From a checkpoint of a small mixture-of-experts model trained on Wikipedia.
Size: 8 layers, width 192, vocabulary 7687, 13.6M parameters.
Training: a variant of Adam for the experts, 2924 steps.
Below are experts of layer 4 (counted from 0) of a mixture-of-experts language model. Rows are named router (the router's row for the expert), gate (a neuron's input weights, with its number), up (a neuron's input weights, with its number) and show model dimensions 0-191. Each number is 128 + 24 x the weight over its row's rms, rounded and kept within 0 to 255.
Before each expert's rows: a language model's description of what the expert responds to. This comes from a sample of Wikipedia text that the model never trained on.

# expert 28
It responds to: Pipes, dashes, dots, numbers and short codes inside wiki tables of asteroids, sports results and statistics, such as MPC, GK, FW.
router [115 112 140 105 167 116 144 161 147 138 122 142 128 112 144 155 129 165 146 131 116 107 121 112 138 127 119 185 124 152 125 192 145 169 106 138 136 136 104 127 123 145 124 174 141 132 151  95 139 105 156 112 136 152 127 155 140 159 143 139 107 144 120  91 113 113 160 163 153 124 165 105 118 100 142 112 139  52 116 104 100 116 106 124 147 108  93  81 145 118 156  85 101 135 111 138 130 140 144 130 118 132 164 101 110  99 148 100 100  93 172 138 101 178 103 144 111 136 115 123 150 103 123  79 136 156 133  98 131 130 152  86 137 136 126 147 119 134 136 100 147 185  85 112  89 128 147 127 191 133 147 135 167 179 131 144 126 182 111 134 127 136 144 128 116 120 127 109 145 118 109 116 139 110 156 167 144 139  68 112 127  97 118 102 123 134 109 120 184 119 128 133]
gate0 [120 179 146 125 120 143 109 134 122 100  67 172 149 152 137 122 105 116 128 133 107 108 129 152 135 153 144 112 127 141 147 109 136 118 128 129 167 133 169 110 128 110 115 106 107 106 108 110 105 142 122 142 149  73  89 122 121  74 143 108 124 132 152 110 201 157 107 120  94 116 110 146 154 120 174 156 130 141 151 152 111 131 136 139 109 159 121 126 113 147 157 123 163 157 193 152 158 131 150 145 159 101 112 134 129 130 179 137 142 141 109 157  93 118 106 131  87 170 117 157 164 159 133 133 132 149 137 129 136 125  88  97 136 141 100 183 133 111 111 127 115 144 117 162 180 124 137  88 123 107 119  85 142 124 120 150  92 139 134 124 162 131 115 150 143 115 108 134  93 125 116 113 164 205 114 147 123 113 127 130 128 133 157 145 130 120 125 130 120 152 177  74]
up0 [ 93 101 162 124 148 116 128 153 140 128 123 116 113 126 121  89 147 121 122 144 138  93 141 163 153 147 123 116 169 180 167 138  99 183 146 128 135 190 139 125 162 135 133 166 158 136  73 113 142 153 134 145 134 130 124 161 129 131 115 139 123 148 181 105 144 162  97 116 128 121 181 115 121  90 172 135 111 162 156 111 125 138 138 157 126 111 122 104 115 156 152 143 118 182 173 137 141  68 154 118 112 145 125 146 150 142 150 134 145 123  98 101 107 133 131  97 140 145 112 124 114 112 135 100 109 139 101 109 101 114 104 102 108 134 147 130 130  87 124 103 133 132 102 134 157 125 127 135 117 136  97 160 148 117 119 148 105 125  97 181 155 163 173 171 112 123 135 132 133 136 145  97 171  99 170 127 162 168  93 140 156 163 135 132 141  95 157 110 146 131 167 162]

# expert 13
It responds to: Separators in tables, match reports and infobox lists, such as pipes, colons after team names, semicolons, dashes, equals signs.
router [101 128 149 142 136 115 136 156 134 110 127 112 131 126 137  96 115 148 131 154 155 137 106 165 135 165  91 160 157 140 149 188 123 132 113 143  78 127 139 142 127 151 143  94 161 162 147 118 107 169 143 128  98 155 114 130 200 166 121 135 159 129 119 152  94 123  92 134 107 106 116 120 124 112 110 114 135 100 108 122  97 127 130 113  92 127  79 132 147 159 111  92 108 148 137 164 111 155 181  97  80 113 119 135 106 146 130 118 173 137  85 169 110 157 164 159  94 114 100 130 142 121 133 122 110 142 111 136 158 141 124  93 157 161 146 128  96 115  88 165 150  88 102 182 111 112  93 164 135 130 118 149 131 103 133 117 105 178 133 129 148 150 158 153 111 122 128 107 140 129 132 126 107 113 128 148 158 103  90 170 128 178 112 117 127 121 169 130 140 107 118 148]
gate4 [127 109 136 139 145 132 145  87 170 164 103 166 123  71  60 148 142 134 144  52 138 153 145 106 148 138 192  86  90 150 138  84 153 123 128 134  93 124 141 142 159  98 124 138 118  90 144 153 141 135 140 114 161  95 110 137 130 148 141 111 112 115 124 111 140 136 126  96 129 141 104 167 144 147 137 125 132 105 130 141 133  93 113 126 125 144 136 117 128 122 146 122 104  93 139 123 151 147 114 158 157 159 109  94 170 121 133 133 118  83  85 128  92 122 128 108 116 118 158 182 100  87 123 121 141 105 120 114 113  95 175 101  98 136 137 154 136 150 164 161  99 137 118 125 142 125 107 121 113  99 131  99 156 175 100 127 125 134 114 110 105 140  75 116 130 121  84 140 164 162 139 144 132 111 132 147 149 152 159 116 143  86 129 107 132 148 104 159 145 125  87 136]
up4 [119 106  96 152 109 137 159 128 189 169 147 104 149 150 138 143 191 143 137 153 151 136 140 153 146 125 142 147 142 120 130 123 121 132 107 128 167 115 140 160 115 125  87 143 141  72 103 152 133 141 132 144 101 144 103 148 145 131 155 131 103 173 145 100 126 163  83  93 149 130 119 137 147 170 120  98 124 119 113 136 126 156 152 158 101 141 141 154  96 145 110 126 102  85 141 132 127 152 154 170 109 184 146 141 131 141 131 121 106 121  95  92 134 150 196 136 102 130 155 140 121 123  68 117 187 126 128 131 105 155 130 139 110 154 135 155 135 132 111 144 175 150 131 132 111 120 119 163 139 158 107 153 118 117  98 165 156 135  78 103 113 112 107 114 117 150 113  99 127 145 129 129 106 160  97 149 131 205 128 106 155  99 121 133 125  97 129 127 164 152 121 124]

# expert 60
It responds to: Determiners after prepositions or opening sentences, such as the, a, an, his, its, their.
router [ 95 135 156 126 139 155 136 113 139 106 124 134 152 139 139 121 110 178  96 135 115 136 140 146 141 102 143 110 145 137  83 132 109 121 125 121 117 117 114 151 103 138 139 159  64  99 169 109 133 135 145 100 104 127 178 113 116 105 149 185 128 107 110 160 127 128 112 118 154 124 121 115 112 126 126 166 140  65 105 124 113 135 127 116 109 115 159 170 135 155 145 114 137 159 123 168 108 129 137 123 158 146 136 108  87 124 113 111 125 124 117 118 139 131 116 127 109 106 105  96 150 146 118  91 115 137 135 119 114 165 126 113 110 112 150 155 185 137 145 125 123 126 136   0 159 142 141  82 141 128 102 144 121  97 133 174 151 158 101 138 142 123 110  95 116 148 134  80 151 145 117 117 115 129 168 106 123 107 135 125 110 122  91  95 120 149 185 131 159 128 145 164]
gate1 [143 150 113 128 119 135 182 171  69 130 125 145 153  91 130 157 136 146 138 180 105 116 153 121 131 117 114 139 157 135 127 107 102 118 146 125 172 124 105 125 118 147 145 134 145 101 137 144 112  95 156 146 138 132 117 153 140 102  69 158 158 104 112 144  95 120 129 132 123 132 121 124 115 109 160 127  94 139  76 140 153 124 144 129 109 165 130 158  80 109 122 115 121  66 102  85 133 150 111 117 115  98 113 123 131 131  91 131 110 138  89 176 193  82 155 151 170 138 103 145 107 114 136 158 133 152 183 103 177 111  90 118  81 130 141 125 168 112 142 136 129 139 123  90 165 127 125 117 119 135  90 134 105 132 153 140 135 112 127  86  94 155 145 135 129 111 120 102 123 128 144 149  79 119 104 132 132 141 136  92 133 146 160 170 123 123 155 122 171 118 129 102]
up1 [118 142 138  93 157 135 139 156 111 114 118 153 149  68 139 113 136 133  81  93 104 125 148 131  90 101 108 127 134 178 148 152  92 105 115 145 167 160 134 141 129 153 127 144 149 125 160  99  90 128 154 116 149 109 123 161 136 123 124 159 121 173 111 107 114  93 125 131 156  89 150 105 125 130 130 120 138 107 143 125 141 121 146 156 176 111 138 140 103 111 149 110 153  99  80 134 124 145 150 145 133  59 154 128 104  91  91  85 144  79 113 113 166 126  82 159 129 161 111 111 112 131  86 164 139 108 138 142 173 140 174 132 121 161 127 148 167 144 120 154 108 132 139  75 142 125 148 147 128 139  85 117 104  79 119 145 113 128 156 127 142 109 177 130 143 117 125 115 107 130 147 132 135 164 132 127 126 157 126 151 133 142 138 122 157 177 177 131 106 104  98 129]

# expert 19
It responds to: Verb-ending pieces and past participles, often after was/were/be in passive phrases, such as -ed, -ing, -ated, known, released.
router [133 130 104 160 153 177 145 113 141  98 131  93 112 102 136  93 120 103 117 107 105 120 107 105 131 113 153 125 165 123 129 117 161  85 107 118 101 142 136 136 150  88 120 165 100  88 100 172 145 130 125 154 140  71 119  90 117 114 140 100 165 100 107 123 166 114 127 142  95 161 121 110 165 133 141 177 130 136 113 131 141 105 156 102 154  95 143 140 119 100 100 130 136 114 125 106 136 129 120 152 105 111 165 144 125 126 140 118  95 110 141  86 163 114 137 121 160 141 109 173 138 140 132 113 112 114 184 107 112 156 141 101 114  69 124 102 103 161 140 139 112 116 153 101 130 113 147 133 127 128 159 124  98  98 106 154 128 138 158 152 159 118 137 137 166 120 129 173 149 143 152 157 119 125 171 104 160 185 108 124 133  86  81 138 131 131 179 129 163 166 150  96]
gate2 [151 140 135 112 163 132 106 133 127 139 166 133 133 121 160 150 134 140 106 153  94 100 125 136 110 146 125 122 144 116 153 134 155 137 103 106 106 121  52 116  96 194 156 143 174 139  84 132 136 169 169 156 115 133 139 113 100 164 136 123 141 135 159 111 141 132 157 144 102 155 164 148 109 101  82 157 165 168 125 177 146 114 154 108 158 111 151 154 127 139 170 136  87 104 104 115  99 134  96 101  91  84 133 142 118 125 157 137 143 137 108 150 126 122 123  99 115 108 152 160 130 106  86 130 125 117 150  71 139 134 117  90 114 125 125 165 159 125 125  86  94 105 148 130 123 147 101 103 117 120 130 149 146 100 162 171 155 152  99  94 124 177 129 139 106 121 108 111 155 162 147 108 114 141 120 102 117 147 180  94 132 108 148 136 115 127 123 118 120 151 151 122]
up2 [147 119 107 139  87  97 103 121 116 107 132 124 136 152 140 149 131 115 146 108  81 132 120 167 134 117 107 113  82 161 118 141 148  93 118 120 163 146 111 104 129 116 102 145 134 100 127 130 134 110 143 107 119 145  89  86 151 111 150 116  75 128 104 162 127 128 101 121  99  96 130 110 108  87 148 127 158 130 107 123 120  98 149 170 113 173 128 114 143 127 142 125 162 125 162 158 113 108 170 138 126 114 161 131 123 123 111 143 124 104 119 134 150 143 136 114 105  93 157 140  65  79 138 121 122 158 104 133 118  94 129 128 139 147 111 101 137  90 135 106 128 145 115 145 120 145 175 116 121 164 166 122  83 169  93 175 165 125 165 116 188 112 145 119 130 160 160 134  69 140  89 127  87 138 117 138  91 113  87 153  69 143 118 154 124 125 111 145 158  95 138 124]

# expert 11
It responds to: Short word-internal pieces inside technical or foreign words, often Greek or Latin roots: bi-ological, dio-x-ygen, Gar-c-ía, degr-ad-ation.
router [ 78 107 127  96 195 150 124 148 105 121 149 133 141 109 105 142 101 103 122 152 110  93 120 158 122 127 126 148 106  81 123 133 134 144 152 130 128 147 127 119 134 148 115 133 133 168 109 120 154  70 153 129  97 159 114 118 119 152 168  84 115 116 120 122 134 120 112 130 135 133 130 146  97 105 118 154  92 156 134 106 167 103 120 119 154 147 161 179 130 117 158 136 129  98 186 127 146 123 116 157 155 104 175 146 193 115 132 133 123 120 124 114 122 137 145  88 129 109 143 142  99 121 142 118  91 132 164 162 155 134 106 119 128 123 102 149 180 118 140 162 136 108 135 171 125 157 149 129 134 116 110 119 139 128  91 160 128 111 163 164 107 123  70 105 122 138 167 159 134 125 138 135  92 135 128 145 124 152 156 130 120 112 143  99 118  57  82 113 144  64 146 110]
gate0 [134 135  91  97 139 140 143 150  98 172 152 145 131 112 144 114 122 126 117 124 198 121 145 136 149  74 157 153 141 115 110 120 157 118 157  82  82 172 128 170 133 114 117 130  92 143 142 144 140 116 110 150 112 179 157 166 124 132 159 157 130 165  97 139 121 104 130 126 120 117 100 148 146 124 151 158 166 123  99 150 117  77  90 134 123 130 113 150 118 127 122  77 139 141 167 119 105 158 126 128 141  75 147 168 128 128 108 165 108 111 148 123 139 144 178  73 170 128  95 108 114 113  94 135 116 160 140 145 167 150 133 109 167 120 136 119 145 155 165 130 139 131 168 111 145 140 129 148 152 150 147 122 126 126 115  80 150 143 105 113 135 151 110 105 133 136 137 160 132 135 131 134  89 118 169 125 143 135 127 130 154 201 124 103 168 118 140 123 120 125 169 140]
up0 [164 123 125 147  82 148 152 117  98 117 139 139 157 134 158 127  82 121 129 127 116 128 108 139 116 124 125 118 138 139  78 136 103 152 106 162 107 121 151  81 135 140 131 144 102 119 122 180 139  99 104 128 169 165 124 119  96 152 105 155 111 116 150 124 153 118 144 116 153 120 177 147 191 115 138 135  85 120 128 132  66 183 106 168 164 103 136 120  88 169 122 106 153 125 141 146  93 124 160 103 119  85 124 109 111 112 143 145 105 102 124 118 130  96  89 121 149 164 135 126  87 124 178  92 122 130 115 147 146 109 147 121 137 108  93 151 130 200 132  92 111 110 128 115 138 115 118  86 116 131 172 120 140 101 141 109 106  81 114 143 152 123 116 143 136 134 125 124 145 164 125 106 149 157 102 124 142 151 129 116  96 124 119 113 182 143 154 115 115  94 156 107]

# expert 32
It responds to: Pipe separators after numbers in sports results and standings tables, plus month names in dates like "14 September 1953".
router [145 170 122 127 136 170  92 150 176 131 140  95 104 125 166 147  93 184 148 152 150 117  96 159 122 102 120 157  62 119 114 156 138 113 114 115 116 107 126 140 174 150 125 114 161 155  97 149 152 126 137 114 169 132 105 143 130 137  98 158 155 124 118 126 132 102 151 136  98 110 147 148  98 149 111 124  99 139 134  90 110 147 140 151  99 188 109 140 100 118 129 167 126 106 147 144 131 110 144 140 124 140 135 107 141  90 125  73 119 152 123 124  92 150 155 108 138 138 113 145 126 117 135 124 119 154 113 143  96 142 125 129 136 150 148 142 119 160 101 158 128 152 143 216 103 117 144 138 140 144 170 100 132 116 149 154 146 150 120 126 127 184 118 149 115 131 150  85 133 172 102 133 134 109  99 133 165 122 112  95  96 110 180 119 147 112 177 129  96 117 115 144]
gate3 [138 167 133 115 165 115 147 108 115 164 141  98 121 189 121 134 169 151 122 116 108 174 174 129 163 130 153 116 112 166 139 141 109 158 135 131 104 132 117 106 135 115  96 137 133 107 126 103 132 110 121 135 136  97  28  85 124 150 102 135 101 139 157 130 134 147 121  84  99 119 103 118 109 135 119 127 125 127  52 120 141 125 146 119 130 116 140 171 132 145 145 164 113 104 145 113 138 149 128 111 121 121 116 134 139 131 125 109 131 112  92 162 142 152 197  98 103  95 128 125 124 110 102 126 124  94 109 123  97 121 152 104 141 146 120 188 108 117 140 140 132 106 146 116 130 140 122 143  93 159  91 164 132 139  87 125 122 113 126 147  87 126 149 123 139 124 115 144 105 123 139 161 146 136  73 148  83 124 126 114 117 144  99 174 168 133 124 189 119 137 119 160]
up3 [ 97 128  96 104 144 123 101 142 128 118 128 108 131 130 130 116  83 103 109 128 120 158 100 136 138 122  83 114 162 139 130 125 118  95  61  82  89 166 153 146 131 138 151 129 149 109 117 125 153 153 138  72 132 132 138 155 119 107 139 134 137  91 117 146 165 137  96 153 198 133 156 154 133 100 130 103 105 128 155 135 128 186 129 126 149 159 106 143 112 136 104 147 150 137 130 134 102  80 159 157 101 162 107 141 114 135 166 127 152 156 171  77 131 107 114 142 130 130 140 113 167  94 134 113 142 144 152 127 138 121 139 133 144 123 110  70 102 134 132 196 134 144  95 141 139 122 123 110 147 109 125  96 124 166 135 113 111 146 195 137 177 112 107 113 112 159  80 161 110 121 126 159 135 119 145 119 164 139 121 148 164 162 126 118 135 134 139 154 161 134 150 125]

# expert 52
It responds to: Main verbs after subjects or auxiliaries, such as made, won, released, served, plus endings that finish a verb like -ed, -ing, res-ide.
router [104 134 127 160 134 180 148 135 157 128 127 114 132 123 121  90 136 115 125  72  90 127 157 126 150 125 110  99 146  80 115 109 126  70 109 120 128 127 129 119 173 122 105 119  98  93 118 164 110 128 107 134 139  78 107  81 111 117 115 107 140 106 109 128 148 114  95 129  76 123 126  93 172  96 170 160 119 130 107 127 144 111 144 155 159  76 152 103  93 134  85 186 134 110  94 120 145 132 121 129 130  93 170 167 113 159 136 100  94 116 120 118 109 139 143 108 169 145  94 162 142 116 150 134 137 114 135  97  88 116 136 102 101 117 110 102 122 137 138 139 131 116 149 107 112  71  94 132 118 107 149 129  98 104 131 131 106 104 167 118 134 124 155 135 138 137 116 156 143 145 131 146 109 123 186 122 135 184 111 146 131 111 122  72 133 137 133 134 170 144 108 145]
gate1 [182 149  86 136 137 124 184 137 121 147 144 116 110 122 170 130 139  89 154 127 167 110 109 115 117 100 149 122 122 127 156 102  97 114 138 132 164 153 149 114 130 136 176 147 101 101 114 146 104 136  76 122 143  96 133 112 120  96 125 120 111 138 138 122 132 136  93 136 110 129 150 124 130 121 133 174 148 175 118 159 144 144 135 173 123 133 150 104 123 126 119 131 121 113 101 132 123 107 126  93 183 127 134 175 155 139 137 155  84 129 138 114 162 118 133 123 163 126 100 156 117 156 151 185 112 110 101 104 143 117 147 169 139 103 159 115 146 111 122 138  78  99 136 121 114 142 133 144  60 118 122 177 106 162  92 126 181 137 139 130 133 126 117 138 118 143 105 114 113 146 132 117  71 111 113 157 180 153  93 113 151 165 131 198 113 131 150 128 154 133 138 142]
up1 [116 136 114 106 136  78 110 125 123 114 110 137 108 102 133 160 122 150 130 144 131 113 151 111  94 128 144  62 147 111  85 123 184 141 151 156 108 159  93 106 100 124  97 134 120 142 120 109 124 154 154 128 193 145 191 184 121 110 144 152 124 147 167  97 102 135 128 142 125 191 122 131 130 159  94 110 131  92 101 112 154 166 137 130  85 130 125 164 141 115 130  98 138 130 132 140 184 123 130 146 118 130 129  87 109 169 142 162 124 163 110 141 130 115 108 166 136 143 115  83 106 131 125 139 128 135 136 153 132 121 160 127 146 152 122 123  83 129 156 140 122 107 120  99 172 126  96 160  98 104 157 138 118 112 118 121 128 161 119 143  81  73  92 146 148 142 158 139 103 135 124 126 123 106 142 115 129 110 130  87 146  98 139 115 123 109 135 105 103  80 172 116]

# expert 16
It responds to: Articles and possessive determiners starting a noun phrase, especially "is the" before ordinals in lead sentences, plus his, its, their.
router [104 114 132 137 173 158 157 128 120 118 100 115 141 132 138 132 138 168 102 126 140 158 130 172 148 122 159 136 148 142 108 130 120 141 119 102 100 121 124 169  93 149 137 149  96 113 159 157 129 107 130 109 135 133 164 117  72  79 154 149 147  91 116 117 147 114 143 128 161 129 137 116 129 120 123 153 140  33 128 110 101 157 111 111 123 129 120  77 122 155 130 121 144 149  93 136 122  87 137 111 130 154 139 141 116 109 112  83 122 130 114 126 139 139 116 128 107 100 123 124 137  96 123 110 142 147 161 111 110 182 141 129  98 109 178 157 159 156 121 136 105 118 132 142 163 117 121 101 170 129  87 175 140  99 160 175 155 134 104 119 149 121 122 124 113 153 119  88 145 127 142 186 151  95 165 134 111 152 105 144 127 113  86  91 135 143 178 112 152 139 174 157]
gate3 [124 122 142 123 117 144 129 115 133 140  96 115 142 144 168 121  96 137  58  94 127  99 162 122 117 128 118 153 117 107 151  99 118  90  99 123 122 112 125 126  92 132 146 120 135 132 158 132 151 112 115 136 115  89 103 120 152 148 128 129 148  96 128 121 115 165  54 151 143 100  86 134 107 140 120 126 128 142 154 127 165 120 190 139  70 150 187 143 107 130  76  92  79 152  71 160 128 124 105 139 142 149 113  83 125 104 128 148 139 125 111 130 133 113 116 114 128 132 152 151 142 170 131 125 124 105 109 109 109 144 121 134 163 141 105 154 130 136 122 109 184 149 186 126 122 142  86 114 123  91 120 134 132 173  81 124 134 110  78 150 122 101 100 107 119 137 119 131 137 148  91 117 144 119 129 108 135 138 155 111 100  72 153 122 129 120 117  80 134 150 158 114]
up3 [133 107 127 143 121 117 114 115 148 130  86 109 106 122 155 100 108 146 110 132 130  73 127 131 110 112 106 135 113 148 156 113 108 142 130 114 106 130 123 136 104 123 146 162 142 127 143 139 163 111 124 163  97 112 129 151 159 136 161 132 155  91 134  78 170 130  78 163 149  90 118  99 116 143 172 136 134 125 139 148 153  87 169 123  86 120 133 134 125 121 147 103  69 106 113 169  87 104 137 122 124 154  99 145 104 129 115 143 107 111 140 146 160 122 106 116 125  92 104  60 128 112  89 135 108  89 148 119 123 141 126 137 165 124 127 181 128 150  96  77 133 124 151 113 106 102 117 142 156 116 119 137 163 144 117 155 115  97 101 132  74 101 137 127  76 127 124 171 157  85 120 128 150  87 154 115 175 153 159 116 137 148 133 123 164 134 132  78 130 124 164 129]

# expert 31
It responds to: Inner pieces of longer common words after a prefix, before a suffix like -ation or -ing, such as exp-ens-es, inc-orpor-ation, ev-ac-uated.
router [116  94 142 150 100 111 114 134 131 145 134 140 158 128 124 106 131  88 100 114  81 120 123 135 148 125 141 200 154 115 128  80 132 136 103  77 128 108 120 111 154 122  94 128 119 116 126 141 162 140 147 121 108 123 126 106 126 154 160 131 133 150 122 128 134 137 127 118 124 118 131 162 122 125 117 107 123 150 118 159 137 100 144 132 195 172 134 119  72  86 136 143  97 138 161  87 147 144  74 124 147 107 178 158 175 115 181 116 148 129 132 109 121 108 150  87 150 140 120 143 132 107 109 145 130 131 125 106  86  87 108 116 118 138  86 109  99  81 160 164 109 132 150 167 144  95 158 146 110 111 141 146 131 102  87 114  94 138 148 158 127 128  91 136  90 117 131 136 113 116 135 153  93 153 168 113 173 103 157 162 117 125  79 106 144 140 100 137 132  93 149 129]
gate0 [135 125 117 140 141 142 110 134 151 135 149  92 154 114 143 119 184 174 122 110 164 127  89 128  83 132 135 173 127  94 170 131 175 122 137 129 124 161 150 187 105 121 117 135 153 114 119 121 113  97 126 112 125 145 138 176  84 108 111 177 131 141 126 120 157 142 101  99 175 171  92 105 144 105 138 140 125  98 109 144 131 127 140  76 122 141 132 154 103 116 106 142 140 149 114 112 116 163 139 135 162 118 101 117 142 115 119 135 113  91 126 137 184  95 136 136 149 121 122 134 128 123 126 116 124 168 125 151 150 148 115  75 139 115 186  99 109 172 128 115 129 132  99  98 157 135 138 112 116 147 122 102 110 171 119  78 143 167 113 138 127 163 118  92  98 122 154 111 135 188 183 125 123 109 117 124  85 142 139 152 119 166 144 142 146 102 147 137 138 136  90 140]
up0 [103 131 114 140 146  92 136 176 110 122 180  83 143 140 149 112 119 149 116 150 113 132 143 158 151 133 139 163 149 124 135 114  98  66 141 138 140 126 132  88 124  84 134 128 162 106 143 170  97  75 145  90 150 161 139 147 152 123 163 128 160 154 122 103 120 132 108 110 126 105 142 136 135  87 150 125 163 123 156 126 156 134 150 134 162 112 116 125 124  86 144 154 121 124  89 124 110 128 133 135 138 130 128 142 102 105 135  97 126 134 143 123 113 131 116 145 127 126 108 145 104 195 118 123 144 140 112 140 115  70 144 134 120 152 114 133 138 104 153 125  97 137 108 121 136 143 149 144 113  76 121 150 155 112 158 137 118 141 178 144 139 171 208 171  76 118  88 151 128  95  62 158 136 145 115 117 132 106 138 147 152 108 140 132 137 133 138 177 159 117  86 139]

# expert 7
It responds to: Past-tense main verbs after a subject pronoun or noun in narrative prose, such as became, called, marked, received, directed.
router [122 136 130 168 138 174 142 144 143 137 144  93 135 125 116  97 130 102 125  58 121 124 153 117 144 136 118  81 120 117 117 121 127  88 119 128 134 161 139 130 159 126 114 102  97  91 118 180 105  96  80 120 163  63 122  86 130 125  99 112 141  99 107 133 144 101  96 136  88 135 120  93 193  96 156 156 123 118 130 123 123 120 134 165 110  81 138 111  97 119  94 149 115  97 105 119 129 138 139 114 130  93 174 170 120 160 131  92 102 130 120 124  53 129 147  89 163 140 102 166 125 142 150 143 152 111 148 100 103 142 162  93 118 132 117 121 132 122 128 155 140 105 129 174 100  79 123 145 126 106 137 139  88  96 140 135 133 127 162 121 133 132 158 137 137 146 132 156 125 132 145 121 103 116 172 133 154 149 123 146 152 108 132 109 125 125 137 140 166 137 118 162]
gate1 [166  92 121 144 112 150 108 143 140 149 129 118 133 136 148 173 164 115 102 116 134 120 157 132 141  86 155  98 146 110 142 132 123  96 134 105 139 118 124 162 114 136  75 126  99 161 155 119 125 166 113  99 162 143 101 122 133 155 110 129  99 121 143 128 164 135 112  97 164 118 157 144 102 136 146 170 163 119 138 100 120 131 126 143 126  78 124 180 110 153 136  92 116 130 173 143 148 170 114 133 105 110 141 166 113  85 138 160 117 108  99  95 175 157 135 116 124 157 110 151 158 183 156 125 128  96 176 136 123 146 115 144 162 103 112 112 124 187 113 120 131 136 193 113 153 135  69 102 115 117 119 113 120 134 151  92 100 142 134 124 169 127 150  97 121 131 125 146 138 124  96 175 135  97 110 110 135 138 112 126 153 126 116 136 103 169 140 132 146  86  90 150]
up1 [125 109 131 168 146 140  96 107 122 148 152 122 143 128 141 146 132 153 111 116  80 106 132 134 106  96 154 168 182 153 140 136 120 127 142 104 119 116 126 129  89 146 122 109 137 156 189 112 164 171  99 131 139 118 116  97 110 155 131 133 130 122 128 158 124 139 145 146 144 136 147 138 107 148  86 147 112 115 149 133  80 118  85 134 122  92 130 144  96 145 146 105 153  78 160 114 122 112 151 128 143  84 137 133 138 110  98 165 124 131 138 136 159  90 122 135 141 144 123 185 131 124 152 102 115  85 132 123 182 176 133 121 100 144 126 140 151 150 133  90 130 117 158 119 135 120 184 163 121 127 107 113 116 165 158 111 143 100 100 133 124 171  85  69 148  91 127 125 157 136 134 165 133  81 123 110  89 119 125 101 178 157 132 137 116  86 119 150 155  88 112 112]

# expert 57
It responds to: Short pieces inside words, ordinals and numbers, e.g. elect(ors), 19th, syndrome, Acetyl, and table numbers in sports or election data.
router [163 130 145 106 105 126 121 129 139 129 163 111 132 108 101 135 151  95 111 138 130  95 116 120 118 116 144 169 155 172  83 110  88 158 165 137 132 125 135 122 155 113  92 148 102 119 109 117 127 133 126 142 124 116 100 125 126 112 177 163 132 122  75 166 119 144 145 148 155 121 135 134 128 113 147 126 145 166  79 125 125 104 123 132 169 119 129 136  60 118 166 150 117 115 119 166 132 157 147 123 178 127 118 110 128  97 134  90 111 133  94  83 142 161  98  94 163 131 159 114  97 121  80 119 124 144 142 151 153 121 109 154 140 119 137 125 143 121 182 118 147 131 120 118 130 142 120 116 130 159 140 177 141 116 139 161 122 135 137 120 115 142 111 114 111  83 148  95 106 153 107 123 118 105  80 136 126 178 164 143  90 109 119  51  97 118  64 162 103 125 128 137]
gate0 [129 184 105  77 144  94 115 120  81 118 139 114 127 157 135 122 130 125 105 170 138 146 149 131 109  91 136 103 134  82 118 125 112 130 167 161 113 140 136 121 111 157 145 114  51 136  76 127 131  97 149 122 180 137 143 157 146 102 121 125 112 117 130  99 102 142 194 122 104 173 117 176 146 144 123 115 137 127 185 156 118 126 122 133 109  95 106 123 156 178 121  91 138 167 122 140 101 142 118 132 105 110 111 153  95 156 106 154 116  98 172 167  96 126 165 145 125 109  98 133 143 104 141  86 146 147 138 117 111 144 114 110 142 112 120 123 122 123 168 144 150 114 122 128 133 106 140 116 158 134  73 124 150 102 131 134 138 144  94 146 131 146 150 126  85 145 114 107 121 127 158 108 140 153 156 156 117 168 107 147 108 114 111 174 125 122 145 165 112 105 156 108]
up0 [161 196 116 131 142 166 151 110 102  99 103 116 108 115 104 140 106 162 105 175 169 145 138 136 132 128  83 160 120  68 103 177 125 138 152 148 146 150 131 123 134 114 118 135 101 136 118 124 125 101 156 147 190 115 142 160 110 119 109 147  76 118 116 104  65 155 151 117 120 125  92 140 138  87 162 144 148 159 106 136 104  91 127 143 122  75 124 131 128 115 132 140 141 150 111 133 114 156 119 146 142 130 153 150  88 126 124 169  77 135 149 110 158 142 125 162 118  85 110 126 140  86 105 108 137 105 145 104  93 106 140 174 117 127 112 117 141 154 146 134 134 107 106 114 128 140 176 153 132 131  87 132 161  93  87 120 135 108  82 153 113 154  97 133  89 153 136 136 113 163 160 143 133 116 130 150 136 148 134 136 106 121 146 133 108 120  99 117 127 103 151  98]

# expert 10
It responds to: Short vowel-heavy pieces inside names and words, often after a capital or hyphen, such as Ind-o, Bl-oss-om, t-ur-f, San.
router [150 147  94 127 170 125 142 128 112 123 134 145 166 100 128 134 164 154 154 129 124 124 160  73 131 133 173 119  75 121 134 102 109 113 125 115 135 125 120 126  79 146 139 160 128 143 103 110 165 194 143 124  96 153 128 130 109 151 175 123 126 129 139 166 112 131 148 102 110  93 170 163 139  99 151 135 109 190 101 188 162 108 144  72 133 163 127 132 121 127 173 105  94 124 120 109 139 150 144 161 154 112 130 158 136 133 138 127 137 108 131 145 193 105 130 139 110 135 137  96 118  85 107 125  95 147 124 176 134 122 102 109 106 106 130 113 125 110 115 123 137 142 131 162 130 145 120  77 112 137  83 117 143 105 110 106 110 163 118 153 154 104  89 146 119  98 138 123 145 139 117 118 148 169 140 138 131 106 126 134 138 112 149 135 138  59  93 148 144 123 127 149]
gate0 [114 123  63 118  95 148 137 117 130 131 141  99 158 156 139 115 110 133 136 149 130 134 146  96 129 123 155 112 171  71 119 125 122 117 114 151 139 102 119  88 102  99 176 137 126 110 162 149 133 152 104 160 112 142  98 109  95 138 107 133 122 156  74  94 117  78 119 110 112 131 119 143 110 187 141 128 104 141 145 128 124 132 175 145  93 125 140 136  98 134 146  98 103 122 115 124 145 136  99 114 113  62  99 118 142 161  70  96 147  99 126 135 134 158 124 124 118 158 124 144 112 137 115 149 106  96  93 141 129 121 145 122 131 129  92 116 134 103 111 111 119 125 124 139 116 161 184 139 171  76 115  81  66  81 160 128 102 148 128 118 129 139  89 118 142  94 126 110 157 143 126 128 128 150 118 121  73 113 143 145 115 140 113 148 174 113 136 119 111 100 112  94]
up0 [146 132 128  99 144 129 181 151 115 164 128 180 145 129  90 112  96 124 106 157 128 127 130 140  85 136 111 141 118 155 142 134 125 138 147 133 114 132 153 105 135 127 100 106 134 152 106 164 151 124 122 101  99 122 126 124 152 134 148 111 124 148 148 127 124 175 116 106  87 129 166 117 138  93 154 143 126 123 147 131 183 144 138 143 112 113 124 137 147 135 131 142 143 123 116 154  83  82 165 112 141 153 147  94 135 116 161  62 145 141 105 128 125 142 135 101  81 114 149 105 152 125 116 130 156 124  99 111 136 118  73 126 140 117 117 138 155 114 167  95 122 179 113 139  74 163 122  60 114 163 160 121 126 143  86 134 127 157 106 156  97 149  99 183 113 138 131  69 103 126  99 142 109 153 130 140 137 129  93 140 134 128 132 116 123 134  70 125  81  82 141 156]